{"n_layer": 9, "d_model": 160, "n_experts": 16, "experts_per_token": 1, "d_expert": 160, "d_shared_expert": 128, "activation": "swiglu", "moe_layers": [0, 2, 4, 6, 8], "router_score": "softmax", "normalize_top_k": false, "routed_scale": 4.99, "balance_loss": 0.00129, "balance_bias": true, "router_z_loss": 0.0001, "init_std_router": 0.0162, "lr_router": 0.000473, "n_head": 5, "n_kv_head": 1, "head_dim": 32, "vocab_size": 16384, "norm": "rmsnorm", "norm_place": "pre", "norm_eps": 1e-06, "positions": "rope", "rope_base": 10000.0, "rope_fraction": 1.0, "qk_norm": true, "attn_scale": 0.177, "tie_embeddings": false, "parallel_block": false, "init": "uniform", "init_std_qkv": 0.0327, "init_std_o": 0.0, "init_std_up": 0.0327, "init_std_down": 0.0, "optimizer": "soap_variant", "lr": 0.00601, "lr_mult_o": 0.635, "lr_mult_up": 0.903, "beta1": 0.95, "beta2": 0.95, "lr_head": 0.00853, "warmup_steps": 57, "schedule": "wsd", "decay_fraction": 0.605, "decay_shape": "linear", "final_lr_fraction": 0.0, "batch_tokens": 32768, "seq_len": 512, "doc_mask": true, "train_tokens": 253100000, "steps": 7724, "dataset": "wikipedia_en"}
Below are experts of layer 6 (counted from 0) of a mixture-of-experts language model. Rows are named router (the router's row for the expert), down (a neuron's output weights, with its number) and show model dimensions 0-159. Each number is 128 + 32 x the weight over its row's rms, rounded and kept within 0 to 255. Numbers have three digits each.
After each expert's rows: "comes before" lists some tokens at least twice as common just after its tokens as in all text. This comes from a sample of Wikipedia text that the model never trained on. Tokens count by the router's weight.

# expert 0
router:115123158151126120145234180117130040193104093075124125080117119096076132184142145088054150134091116129146121120117156106142122088138140160161094164105083146100145114081159180143162143118101155145102139158119127113184117143140146067085121156159115106135100154116149165164134149125142109107104141143117119135084152152069080118184119145049124158112177109089128145125164181165092099083151094096163132089206064107090114151123110174139079143118113178132126140171095182114149150106115110
down12:091126149128163119149117113078158172098117151095167042126164109120117156131168129067141148112144043159134133135156137107169161163149142121161123131114131091107118137145085084139192179175136085132150128115024135147133131099141060154162138084144117164071143102088200124118158158096092110161191125092118145098175131145078100142095140127110149127097133109149115192182048144136116069122164128084128126130126147125178091168119126122115098118137153122174137147152136154132101120161217073
down13:211196159113113141088186136128124137116133135108098101067150155085120149125057099153158106128159146087121118082144139089134116135133092100128132172093138186157051079175176060135090133091130101096125138147060177152150166120142147131085090114070086101162104147099068098112117118149115180170127192144122108174107103049155135110083100138151082136142129127084152111145120164135155148124108097108127174155144157129090123123178106182182138107121149084149147169139125124093151127184076118
down14:114157079132175097121103138156074172106132194054160120078188170118122147086144101103150136141144143070185153165062121145114095086140161131126121105160098153100162184079101091054146141120117169106115093108113117164123139119136164133150181181178132117140086096076180104131104109141108131121136105109133113092151123160159108129094152133163143154060151075121099201184229195119064152174133119127071137165107124085110144145168147111128113111105137130144135084138148138151119150130119109
down15:119145113115064089120117121156077148138134130113091134105138125134138132116098112163133155128112215138142145137121164133115167230069129119078117129146204129146066136117157131096132154101140170112135116068093103112102133209086157172130158100148123167144094133170145103158148193162147118151059141121149133049124089089108154103103117138123095080222113120148101109115120117137149151142140148087126136081076106163103074155149125171135142141150204152092106094108119107189179154100184146
down16:157105120119125090151132163112179161145129154175073140090132085214136091085116092075137108151108101128118136161133119101109100169153092111136099148176205105064146116103085122114120142134173107125103138071150151092120088167093129170056214126168095143105179104136128143149127113098147165132107092132136149101152097123110172082169091120147104049111143155088111166161175097087034097142094110133117150145091113118164098123099155158087169135157086103135177139094105141105151182145087110
down17:114154163144110106150098109128093108118142107131195078105134137111140117100145143120103108120110085095089144166166100108141118128157197074061152146154112076177096181074108080175089149159151146140150114112151180124154174100154124135117078183083052097175149133139179085107112115161114158131205106108172075130163105117108117119153139176090139089139143177132212155135082092088130143113089161139064146119111156064111142145118133138106134071137067121129102100074089105094165148132164133
comes before: " a", " the", " an", " been", " also", " not"

# expert 5
router:110142124135081060190145143117086105137146077094104127117104132119105097175185148124132114207120090146134120096143112163150150142163130083134118105094120131131148133088184117136137108039077135126146120139070194144121120179111091157120126136211100145124108126096180116123112110120101068108119138118097067070157196140081119162124120152139136143086139056082102119108122208174115088122136124124101166086123111158140143073167084140078139111093175137071114129109093136133187103106099072
down11:105095113087180127169211124146127151093159142142096092136114134136148098129152143096140197138177078145144125158160113124126089064181139125132105124181150081113103111156122116107168136096166146102131142153129123122127084162087126146100117062109141103090161114162123130130070187174161096154159114139156202103085172095109097157119218109124190125154125142088158055151168114102098137201131139117073110141167130142116063113119118103153092116139055115132182077150148135091137191137143115
down12:114125150216101148112102127090089107119081157152152185180125181118083118128158147179132143128099160084149157114175118131150177091141141130127143088147142118124103072128120153137068130127144141154125129108152075152173126129127076092218151190144125076142138158156129179190118139104121132136073125103106119123104136098179188078197162143157133067109154144143102138080049155131128101088108106093157116178110134081043138126132120171157146122154139141115164108071124115081154162175098103
down13:109164123128151131128172125107136069124110062145088141111101139181071082133141136209099171135095158134207106151161157124115048132146102106140101107120142168118131076134134113114123135060099158094157168111090130144135137112127123062104085178129112146140095108073155128115092071142148221041103101153133143109109110170145159136148119138179156131141108114172086067097208097118082158121126121138130105184142141150107114164171128124182102095134190160143117126119144126129115149101062111
down14:168099188140122154121152192117099105117116101116136150129113126143154158142109111133140186133223125164148120127114177141103127139096183137069120174111146170062178121140132051160167135152155129113137231133115097111134147082106065179093100182110120130097147110165116164158135124103165138091126079122081111083069164132123123158098130101098105126103084031109129134115136160150141102105148094132103112119104035125076161148180090101143137119117104169146143127151149160107126126091177089
down15:079124109097099212138151155130146116173148067123101104104113226123109105117074186143169130167113116094123111138148122101151123101146168116129116112109122118139180171081137093133082157100198163139149131175120100093119111110142119150168147096094159189077123099145117098119186103167156154103134115156123139177140146132116143045129160150120126168123137157205140133161154103169066145126168108096144152097134109108093136160116139147120199134106140174083203103122128180213136105135096074
down16:119110109152065163141136122108110159131135153145122148088096156125124160164091098143148159080132174099122089165091147128149138142078136194059134071124168078127170069209156081096131141152126083110119116100167209193110140121156103103113187180130158168163110071181121105113120046116101096134097139146119124112130068096119112182117158147140111150159135102103114141134146100111150136115117150044103095123132052161124118090125127186137083096121126124155159176157160108159086119174148159
comes before: " in", " of", " for", " was", ".\n\n", " to"

# expert 2
router:085093170148036145150154117106096129128090138124084113061113066121109090130148089113113150108133111124097209125112095139163102130113108150120142153127109155140145150059129175125103136032116122116126131128161143121153163169101083145127079103168134127137070123153203128154122100144105104115136048115146122131104151133123127109112184087147104144045087055148100134095151170100102055111134099188141161158122133111142175054140111143164147102083116133147113203147109114116177148131107156
down12:140152138127118146165147218137145172100115117044178119091115169134112157128100091163148112167171117209072109116179075061128166156097128153108141094095075104144143148123154157117094143141098146144144136136119132128088152183130160152170184162091163109139138161122148122129141170147180103126084095090160144144172116144160102088103136130142129098062169148082147153113144145157148106093087137132190088130066084124175109083127082102104139149205108205129122126078129138152116120066127160
down13:128145162162170038088174118101118086138138113114106169137115118160119083183096204131108122136073145147139157112158099106112141111136131084117127126099099168116125147087172143134191123122094151162134139127125170162180166129221114136094109155130162081145145100145203104125097123112107157077157085116117148157136108134157153122140049114121142157115091110100161132149058155135117106156140138136176076105043163075182155138109075107113174088187172109142077114155140114113076089128129093
down14:126151126159130120107136138162159144140149145104088081116138123155089172163091119139155200082120149183150167156136103135158087100069070112155144114103149121117094092131154186136113108142118128152055155189170131179145151058234122109113113162129083152241167126090123140105111161151168163092089121155146123115181163210160131138119151086146086156142124081176106086082142166144105137156091139126093131182102133103097132112165089136113169143112118124113191120145119103146132101130116107
down15:142114126132161153210123134076160117147119139138058109116045115117120104175116128151061152130183149138090087106103145168152120096135175128128147154127150125138158199154135129159139163138129133140018095178090181111104173125133174156111188107164127176154098176150146121145155130120168167147183187130152160064121092170074112093125195138116157113097127160125147103111122182114137123119157086085125167144136064150100131148122109136067090149127168132163161128098148099125165069132109117
down16:098138147143092170094161111139090109139148166175109140116124115138164116126078153172131168171117112088130173123167153153171129100148119143128119137141133175113049076115113140072156124109112165114106152144190082183100194143125131142089152185097122129164084159131004146133123128133172090086106168116060121142166088129148143199082131135095066102117153135094113090114182086162139107089158127135083114130129141132101089183170152124110138133056150189143147132176143093140119124172113159
down17:137099157152102081062112158103125134107117111114133102153135091151106087092103101097142118155070118112181110165128129114089153109126163115040129110071111164153178106072154160071058184154158179166136169110119121080072112113100112070121154137133119132073128107070075117147105077068075142137135073080140114074133096132126092079081150126096132164140136117127117115159163094106166131145102128086118104122164135123203113120108110090142177109119076172160117106173174142152146182151104085
comes before: "201", "200", "1", "202", "199", "2"

# expert 14
router:120152114116092119140156113065132083141062091149121050114058113083104070209150122041138131140112118147125165097104109106142112135065097123145094164108118139104160165115111194129152063110135112112187141108094159132132149127129154106127127167100110162108127108144144114146077162151097130079076091124131155110130135208117123110174114095094138095064124056078133202079136129099167113171144077177106132152106089170162160152077131116114146125133126188108119163107158115169117136102114123
down15:181116127166125119153139076150153136206092103083093151122179126076137145110152158100116118177056109075090154173152164087150143163118095155099181103167128119127074074136153152135131129065101131118084104129133115173131099167115132123137127172111110105133138109123221149156144080147202091150142122129098118130142118179131099100135088113104166147174111171091069123091141105098093121071160096121191121079123153159165054148156130105094137134093122181143108109160185140095155118117185173
down16:162192117213153107141094164093120102120147123114129117193140138173131127133102149111072128110096144160115104067119139124138059132059159147139093128075094114149194132177117135103068100186155068165123078138145149112142160088141104173111126152132128132115188161145153080165153173101120103130152099166110128149150139121137149146086119109130087132168127151114097046092112146118097157132097092048141100141119168150148103170148072109104140075131051160104095140087095102188101103075135118
down17:187166087069172103155180173141122154184131103140143097099194112125143109105131125126147138117088096059148177133088118113094147121151118137170146097151108111139147077110064114111121163155158137075154089060091091116155145120128148104140102071131129182110153120115103150109081090171161099171103134146124169154207128151131105103093082059155101167109179190121129149157089109060103135092096100136178061129135137157155123124101129127121139126136184165115166110175047146130121181106130124
down18:097111119184112101150147182138179134096112119115107149186117132123108123094182078141114161128154124181054147130100110185175137070159172111139072123069095085142047155094118070087099071175108178145106105133165124174105148159145098140118143145120100097115167099141171140104104093091109071124070143106128158135101173130129110126173060122163129149101110107149144121133172084188131167150117104135093198136162163150107132180114147121143087124122129135128096085163148077100131190182149156
down19:110127155144081109130132131194154160111138164140156116159193111156148140048158107093097096084098171173155137151147105102077100135102109101123113072132120098136115144162105095053170132143140139110121113121133123100135148075133113088087142089114098154173182076080142175070131134096156110123121093138164114089119164056141161111168073139140151093175111112074202163148136030178163102149088137135123135132109149122127116127094107111136152085149136147080116102163187163143149174149210140
down20:134177096107076111071105126117079143115136128155126126148212104156139149165102143152116092161170170076147121180105118122103132132116122040160032147128154097121149212124158185132165111096126188133181117117067116094090112092117110116092136145117150062157115095111092122117084201148104104066093139104090109150112088117137152175174112120083196122113118121159136132089169161101100156151206075097144177131119127126141130146134105129126112163133121118175143108108140173112129137132158181
comes before: " ", " —", " \"", " •", " Born", " Total"

# expert 4
router:042121140120051091180112138140119092181111135144106077095124115109120115167174152114146105186111025133126128080165118173121136123120100098112055123123132131114129116125146163164157142097137148128116186155132133153124177147176112096089123111187182124129158182098189098172109097107126114134139135145124124103114153124138145142126184168122136155028087096091041143090130130109118114155157152133117161137174107200138104129083122152119154129054142128154061141129091162178130118147148105
down10:149171123106143082093176088075050129158136140105167159142135097117122117127076117136161122128084128145104165133146103128167118183217093151105192092128108108194112119172115119109130088058125057097167140178104154065109095097159102184152172093101081114103141143134084134109154077117106179141146125134066068074206109168156134195143134064133140115076123115134146127186094138153170093117100114107141091155096132122108152157156121130096143129119128123142156123106169098120144149124127087
down11:131131133153120170135145148105114116106088136095114136117150138119149106136110112170076120132126175109064151120086073158109173157160203141128150158125159131093154109082144118134139058152121122076050075125135110126119076140103102103058150140055158116142142158158131099066108055088136132136128123112143123103095140156130078148183124124101053108174136094139128109142065121093070049156176154115131115145125118127098120089119132139044183086144108190142099155164114117098143113065090087
down12:099059132111120105081119160173094134165129114093120116130091060087145140100132135099121140154122087115172116086177167192128123149116174108131110148131082104146142111132131164124105145145166182118109093140151129150110141159109127174114079109131121147124047115158079127126183130138104123184137115148190178107138124121114126174075114085128148116135124183150066109132195081112152164075039158124079149160148155108088043194112090118140137103091095169136145069118188143068158133140153108
down13:137136085128199173116084084108131069180106132144116105125091120116144097169166145167101180132096215126107166144073131110120135123067169150084172111105152128125123115123182127168107127113111140140107134156070128074146130180173158073143164107129119093080064147133111099108143122195098094147146125141129118154132168048154170097122123082045102154083169183097166122181095146131126132156100172112133152115099143186093098132142142081139116130128106105207108179114150133171135115134091142
down14:094108118105060211191149132097094105112135137138130080165136161074151106124089142138175151109138077126068107183142133158192146113107137093104137099111114162116126135115155140078103105098134131074104126158203076137108104132125121107152103117132147155143138118122190093171137103108163155150068150119127145094141130134125093134079104155154117164108072178154135222128101096056133119178138114099116122117132089161163144120068208100150102150114144116129137164015099167107130158119105120
down15:133174146116147178081178109160194103104101125184097142115137124167164121131160077146129142113117145137091113144123127122121143102130162136099148157106134115130116085151222118181149138165104133049136166129128125092171147142107104155139166115125128147125160085133174176117183152109150134129155139192083075123100180052146127131164158134158116140077097122152106139102095102080114160132050063131201106173140207166083134122177134118082190136170125116141166133133169148116131117144119052
comes before: ")", " |", ")\n", ".", "–", "),"

# expert 3
router:122129140169078067188149148069087112158123100100085068064101161128111125148153136086068078144135148152151215120125149122107143146098175109156127136044093151072156126135161143180153142107151118171111182084104183185182163133184093126108116184203118145147116110139172109138147089122152077093106101131125167095134147158111140096175163137092136151127116106103109154099091117115150095108148087140130142148165088132120100063138155192075134086085159129105147155102106156154147119139118146
down10:139128168110130099107144143155115117150144161109148123130085081152152159144059087106131090137103114153099204143123109136092113135178123184114179176179105124144086157115107077124118057109132137126133112173229131193162152127149126144114090143100102096134125060125190089109144124061073108157112120137142134170156120097085178093159054119089118132082147204115145142143153114155131133092116119115173171116142159096116144146084081158131062096162054082141132145158101120152106140125075130
down11:110109121171178090090108113122159108164126118188153091119133147116134086151089133135107125129140143124165067090090116118112174137136136129089150130173131130092110119062090107127160135130112108159091107116083127120158109101157155130112169146152113172131190121146070139081112099127171071104083130118124115158118125127165196112167148101097082052110156146147143117163139167109164111187201114168077152121127129083186129183167126132109095137097180147189175146185152234084134088095111075
down12:109137125137111159128090180078091118151122126193067129083143170059127126120099117178169133126086169138123161127099055145136035086143110149139169129198118128107116083123149115125106139146093121136136065155059158141112127124099145135129136123168090198159137134121091132156111143175120177123113063121124083133176098125168154111103143078113100124228144138131111125145148168191152154078138119129096150122119147149098083116077101182138121131143123151126142142094083114067173158144194074
down13:123156126063124120104161110129108155098104152099113149120155142124193107108198161207113123111133104134113092152158153136105104167118150149126111113199155147037105097165080077073164125147130149171166147110123123113130168121093088110090137140124116140178151104149117157093140113105178109173160073144090064092089107155098115145160180116143100151131132087169147094100103136142134101128040144169182151185098130151203167118100098113131167172098159152178123189093111073105131149088118143
down14:092186118149130130131109147163230149109115128138142132122129124163138143171126017109154103160169130119139117159130105077181125137113134141086115115108155086115160171170123133160134207117095124113114135105150165137111109111182089075151130090149112142137074152130131077184186118099126197150090086158160133098172184150217116116152113164105137122139139084168142068085087141181096192071151140102145145102144135155126160105094156104157138129119145136096125194121136143095083136139173157
down15:042095139131111212104128083194151078131105152127092165101151131116085133084108108153161117145121066134153135137070137125158139122116101146098180074166121138112145135215122155161081117108129100140115164130126139098109082174113132150111132147126110128197094136173006142133197141116076120147174114119162102085138167177110138156111135149071074123172107153101137140102140205111122125096078146129113170140087156131175145178154141126114138127090156134136111089156169166107132101114131144
comes before: ",", " (", "'s", "\n", " was", " de"

# expert 12
router:092132167150110131155180157152090056108099098065130119125085123126081116172125126095085083171077114151167119111182187106130158172132121081111119097118109142096151132086149125162182191143139138193173140149116199138182109124139125140115124132123118134115137120201154128124128111111111104102105068178101102104099195114059127143159141078041193133129128073147125154108082192124099128101155132148168144095187125142107141153158135158139110097116185128108116148151121209160126134089141106
down11:115122083118169172190163131151166123092151120152110109142125087113111158087118118120093177128154102080069116130140166070086195136154101107149127147080111141088024142177131128114096132112127135177162101116120105069132095135117094100085107091122149178143081131125146098108147142142120145078104108254160113136114109186101134098146121127131171148189157069129118131160069186155127114121158102143114107155098139140129184171063122110159138088153145136153165124174104111133063130104157101
down12:130121148135125110139153138112150097113116083120175067085228083164175106107133116106101130088082133136122099153132129164131166133153068115136139072156136133153135098140145128112177196123141172153143088110118037150140105130083093133148137146179125137127116087151102132114149168163137073127141188131122160131051085107102114149087136186101078142166135085139170096197056106138132134160162112124182113146149144139126060180103109165182123171186125126113092140204151128112173106151139120
down13:118137104117158154068110104088162109181109144132052137094140170147130164188100188130067127136165124151127197093119109114157069097102151122156122149137130133127147086093189111162121130050151053109125125174092137131129181153143076110092134167136139139065172130103170079139135097092124140121149081149123085149176115145148116103152155146120109116111147136065108141102113112135143103118154147141110146106124106179108178014118114076114085109201080073155123096110124127109139109169125178
down14:173116064152128110123152173106171122152169056136164108106129170068098167099136110138108162178129201175104134157142130100109153109097151130070088086137122106112127103160180084146132124104069192117088157116112166132163114128082102104123142169118160115136174120110205125129152133061164118162104103130083086120091199171147102113119146145126122156136110158112139108128168074162110114102096132153119116133106046095130167118121119119125069145083162143121139123140020138116079101100198133
down15:102088117135137122093154101080176184133133059106129213110189107148085138105174073098130114167112110102088208164125116130184061111168134102100106130129127116076118101129147162096096142089161113101068138191076124101119201132085117109154067097192117120098118132138192144130150130124140149103137112148110157142109120126140166085142096146185124120131127141120078150086147120108151174155144201187128109091133108169090116102102108096150088130138163118145197133188079138131105116173131116
down16:127079118107177121157111180065159149119105119077111091160141135149116175024145107171105172100106147142147157161145147163146131111140187132083146156119096115115090126120131115111125191140137120184175140104117203177090147074182084140163111118174163036196128096135084129161147147142133114087121147135104112144139088085100154136117087098090078137175098179177160126109163125113110117126097120153079132166172167105161138171114165165123152116096129198131162133141134152151100150143187128
comes before: " the", " a", " his", " be", " their", " her"

# expert 1
router:143178142158127049129166100086136127133164130131108068074119108136123084107176173104092143171134121150110201084139122153145091124156088098147123152095132132096160131086121126150170124076124168186125123145116180173117138132202110085072152184191093141111084129101195152155143142100119074119119090179086133139104149149119163124095156167147153138082146109041091149082108160082115117138131133141158136108171089178124130084090146118149095133110141189142101165160080148165168151106077096
down11:128122141149119140128109164154120114152100070052109144160142100088106136099128133134124109086188125132084171164137096135169098175160153101123105136111114110133120182087113124114078192139142188078145106075157165165107094172103134147153094180132135105170123174211131148111113096126083118183102147099160169182157167163060105163106120090141115193057122113140141110094142142130134150115076160137140108174164169190141144156100125186162079162125148129193049141143106118127162153130139090
down12:141086101113127156177139159097122086083145035124158099104127110155089121153124138159145105119083172148178132130066198114133090103152145098099158128134159102162152163133100107142125154152132132177099140146130154151107150142093119121099168150055136107146090190133149099059150173102126105102112195141131127155185139126172104097116156168081100146178139132137176058185041096095137074119130167108124095095104136143203103174064124185080128137129092122155117139083146095089124121126135115
down13:088174154167117139130154099125147123182127115120122157111172126195065099141173122033173162095124157156161131131109141069151152094140140101122112084149119088176099104099113123162131113061201059099115100144129103122103114129166146114103130068104087121158195140151109157106107139121135128137154150098139175071154140119188138176107124141176123122109138156161164116120072123109147087166153114109122061115133191117156167088183076123147113147153108172068130125190135065177148118120082141
down14:118123131145137108094129074097127140118100113119141107183138075155135182130062148106158169125091195108123132147183080123135129173186099087137169097181112110094165104133142123189164135109071067127173112120146084130141164115154129128132082159089133127125141109094097138146126165144107110181137185138111183187127115106172145110103158131123192104120158110118094135133100158107137178097117124130183090198137178151135150075104141117082135181129108106158149098239098066141160164135124060
down15:196103104105118138116059127161130110104183128164165149115129160135137126138082144127135076099148137148180096150156116149129055157121111140097161169162134152126183127134122090078107068119172094115112108118180161117165104118139135120085231126155113091118165094118120165150141174146151118095148174080121156120151095175103101192139116118173165105075113119119163107096118200107195142122166104156148104128144216105168130148156158070134098175179128146175179104113110076124092118099152105
down16:117134114110156131175089047149137109080140141157168149133091183161125141185149090129117106126115154091094163104173165131151150156163100061184130131190192159146125118135070106144163168125090132091100088088126184140087149158093140100085116124137144118100184157113090121155117094132080097143139160230079071124157111081061139132089182102130148124150150103135138065162077131111182117124107142059176117136150154175128128085164152102169166156122106094130138089135142132132119124126162141
comes before: " of", ":", "\n", "==\n", " and", " in"

# expert 7
router:119113149133076070172147131133145086132057102163139117065098083115089105157170140139041149156132064128081151134082113145146158129141140145172118127114108142124134133131206138130218137165075141114121159113142179155145152094124092149132105123200160110119110120143192104168149088115105125104158120125081125085089154162083124094124136095097162151093144095095126110117138163145072127114115066097096195159166104168129144080102161148130092072098110098146077119129090120129225129127106144
down10:066119108142130085152166176107141100128057136129157174154140122140131107110160089143156120168142008153113181145175125111105082104134133177132163140123194173096111146136150119105117136125122134164122124124069117121109125156124156173076153095114110129106142139103144140138145180172119163127087125144127166139138174168137146157110062121130181132043159152167141169081139221136081100118190156144105097057099046101140119162142063128183142134161159130135109121139124104136134143145088143
down11:125128113118135124196124122159123169132138130079115112154092175148116110149086100119103111173176123115117171034127120132134127148120142142153109137120100144125069138112169179116175233160104097165159092149204171097160111176067124088147121161163147094079129129136126118152101070144135091150136071181130128126159095094126118097088093148127089145138125128162069106184158139172042115141132104147112078106200082087105057109106097155122115133144090107167101124127113143126173133086141091
down12:096130134139117117152083104139110142094114079115144129141136136122113148129141158154105118162097142206047162061120170111178105136125100086160159106132140124151142182121192150104133110110116117106093121121185159129123114179124129123193114119145145132140171153132140121031114174148087157150128125119125090180137083219171098101157147108175172079101120145150100168133133092132137042151169101074120123052160160142139082151170143147153080110179108091099155145173150101111163083096075135
down13:136138153100112206159145157139168162179151125165103122122144129030119140082149126173147143128149160160141140084064113131165159127138103110154068116086067116119191150133144105140090139114098034093143165126162097101112131124135123139161140101068141160117105119121222110083137120170123109145175070122138151126090127060146134140131156105158141101143134127135121158099072142069073104093100132128208130161088137121100151135121139096059120117074168068147112135067102155157144094140117121
down14:078132131088147137158123175132087147110145089063192141144190231120149085141115131105120097149153142122106143180085166178090148144129109143116127149136102136148174138109127158169153064181146188103145090118096135111183118145165067151075128158139086146129128143138056194107129109122096105108070119138124147160135174151138164164145140160158180140104172187092144058128135154140102100163200125123101100083152145118132096153136129171117130194136139091131101155167131171183090115105101107
down15:106117162161140127077108180069151160104163112147136176138069128121128126165152151094143125085155136145176115123071144091119150135148067143044168138063095129117113123119164191172081124133159161133124152118130151166093218123142159119088108083162147062150100155093163117182116166083139111084136122152153099089124114094102132120093148132137097136175168123132079154148143072114114177119135135136204100167146110078116206138135146104128185145163149159135161100136124189127137118208135150
comes before: " ", "0", "000", "7", "8", "6"

# expert 6
router:091129130142087077184182145120122075155102124123082139107129105072143054196112150109065104139129085143172166095171156124137087123118167110125137110065137126089117172119136132152130130093094153173129153097110188168149132104179121147101112137166131120126157140176148127124127088169133120103063113137115116140116164124138085134176187131096126094095158100061067107116140190129132122131136096149086171135146113121128139056093130102154098105080140092153089101179086140245170130181137103
down15:110108095107135097125160153155184141172110126147228131103143131108117187129121127147123131102203210134114134189154121087090110095136151183088135136128139151188141128049127103101131104126071144109116063160131190115109159112094109102160132107085102133106178106111113122074142081219147161098096150166178150135151097109163180128148123179175133174174132168121121144129114126104139103115110152128096153081159180138094130161061126109153102121152130089190135108116120148188162127100154151
down16:093134114151153195150122118146124078106170137113118109155109110144120151104081025146169082144134087145138164103133113141125113148080131146105121188215142133158157099134130136129081160139148107064170143160145161124119127143120089105203123155104107169125143059155109115117138102124121142179167170103156132132081128145066183167129102118114132108089123143154100144111152118131117176143150163064128130145083196092183121107139116176172177137087122115087104152196100167091191150147152209
down17:160089078128137082188094111131179147124129146074083128110113111139112130161125099092089155123129101095179132114116082153148148114119193094116142166151165212141118101073090127086143127099175147104061160150138123165117125085109128212117176117129140132122143124129124089147140181129123172159102140118106115132120160112094140085139074097134156162071106102118142134112169107109136160109162059146150139138089077200115194115147125153125065147182115158117113099180059168163153148121218094
down18:142132149139106133162155155115122177125169132098126127141097113084143139113180122109138130144119117143143145138137189089152104142117136159152108132120094175172118151109132138185083142077181122155130109124107197109131175147121140123124114108173149151108094209107134062189161132124104143101213109146129054129201176106172107105144173179162053134131191139136106154101159173088151188126082124073136134160133113194113115093149123142093152108113136113074102165084084175140126049155078111
down19:081188132127165082094165120102135129118085085161155135077120121172199143097059120138084100171163033108150174110125173121155111156193113136079074108173151198135113060080120146143143165142102103129161147142127111136163066128193135127151127127122136170144100131159056137161125148124191138127169144193135156167165117117176141093107122173114090130095143105108076124146129153116083097104173103187141096178155124119138138055100115096104128128146119136137113093166116122157128138117160155
down20:144068115144178083132156132098065114099151078143116127112098123160090114171144147135147085133087116131108126132143109131136120135111041111145093029128100155097133085102106131145152158109152177148089134110123101088152127123140118167166160117173151189147088138148111175165163109086130129138132116152126100177136105176106046103093135125143119187157135103116089133153148095064121128111091144105126143175210098209152089219129097130143110107115164139179165103134137108078089148120080071
comes before: ",", " |", "–", ".", "%", "0"

# expert 15
router:099151126138085124136172120065150117163099080130105109117100123089129152166135123068118124108151102111142134106131118107171111180113097128097103133137129151139174170060128167143127118045126157105183102077093145134148174165162152140102098164153086181077149138130148107150139168135141101102151094181074101125156142164071113097169153120130173085083138121128119188116155149068089132132199119125082188133173037154147159116135092171093159074141145153149085182109137143204175147119113110
down14:122115160119157137165137098154135097153148086139100206131178115110131163124092098095132159173149146073097124188100144143145145179124151098157146140159096151110133176130116137176163173146065159149148152171129135128212106141171120141161137142102161117078152113046158091113097125161134185178082169104118129105106108078155138185164165118087080114139124104105147097109130127110201170081098192179127137166097097101145167156164117147135178149227154119167126123175150124120143155155161129
down15:133156161096143104070121114145143114143102166082061225133081140137112083094118058137117032110148104086111095144108153157113164104183164129162112139162172127078141164168108161119154138094201106103140100131090178135106136144129185108124138139136119137103129085111180136174135101121171157088159137132069124139146127078158110114143110149159159107089151097137084148124158162149112214091183118158156153096180134036120188128134118093150119083087102102133106123125109091157124127137133153
down16:176137107118121120147104138162083100104138026144101057075134155105153145148106097146147146116119110098129146103127112113120108133090139135144143158158183109124115109070144124084123118158104136114157114113112119160126125093073134181165181163220107131113100173104173132128133066071026092135094131142089155154110130070108167094125136069107149038095166074143097068123152182090080094114135140098121090100163105102083103129133171123126169132124139138145137130177119087119116120143191131
down17:120128143133112050180162105137168149103146117170133152153144151104087079138151092129103178184094079186127132157094144117080094160134133178152191100128135162119150115119149106157175088156139181113101149123094165177090102098127155175158115054129124125115147109145184128110059125148174120152065142084133116076131114201175117194153108101081195137123155086100133161134088142160139130178114173107161131100073124050100159100136160142095104142087103110124098073109150098148135108112117132
down18:110163118131154125096112081109082111165123137162142141058113104165172205161108129169090180120138172182126086074094098130126145101128086152159180115158182075072124154139078102109139145199121199132154118110055095172132124102050130162126153114147222108106130116149109104178127123171112149135141160162153178103050130111110138108140095123115155123135110119163130145123157154144124117092125102153157120094122108119087162113140137075151109071109095145148154154150070123170104140068150177
down19:185144161113141128083188181139108085124155118095082170108167065091132127113165132157131178157119035104172154108162122178124096168118143095148168120086142132151107115123114128158112164109173147132114135075113110097154176124043105101147143094110160132143099109086147149130129100095071219140145107149163098204134122111118096084117123108160151066135129153119128187158103123103144108187149191173038131137098092157141116138131157073148139098092142109114085168143147121142136158099159106
comes before: "-", "|", "==", "===", "The", " The"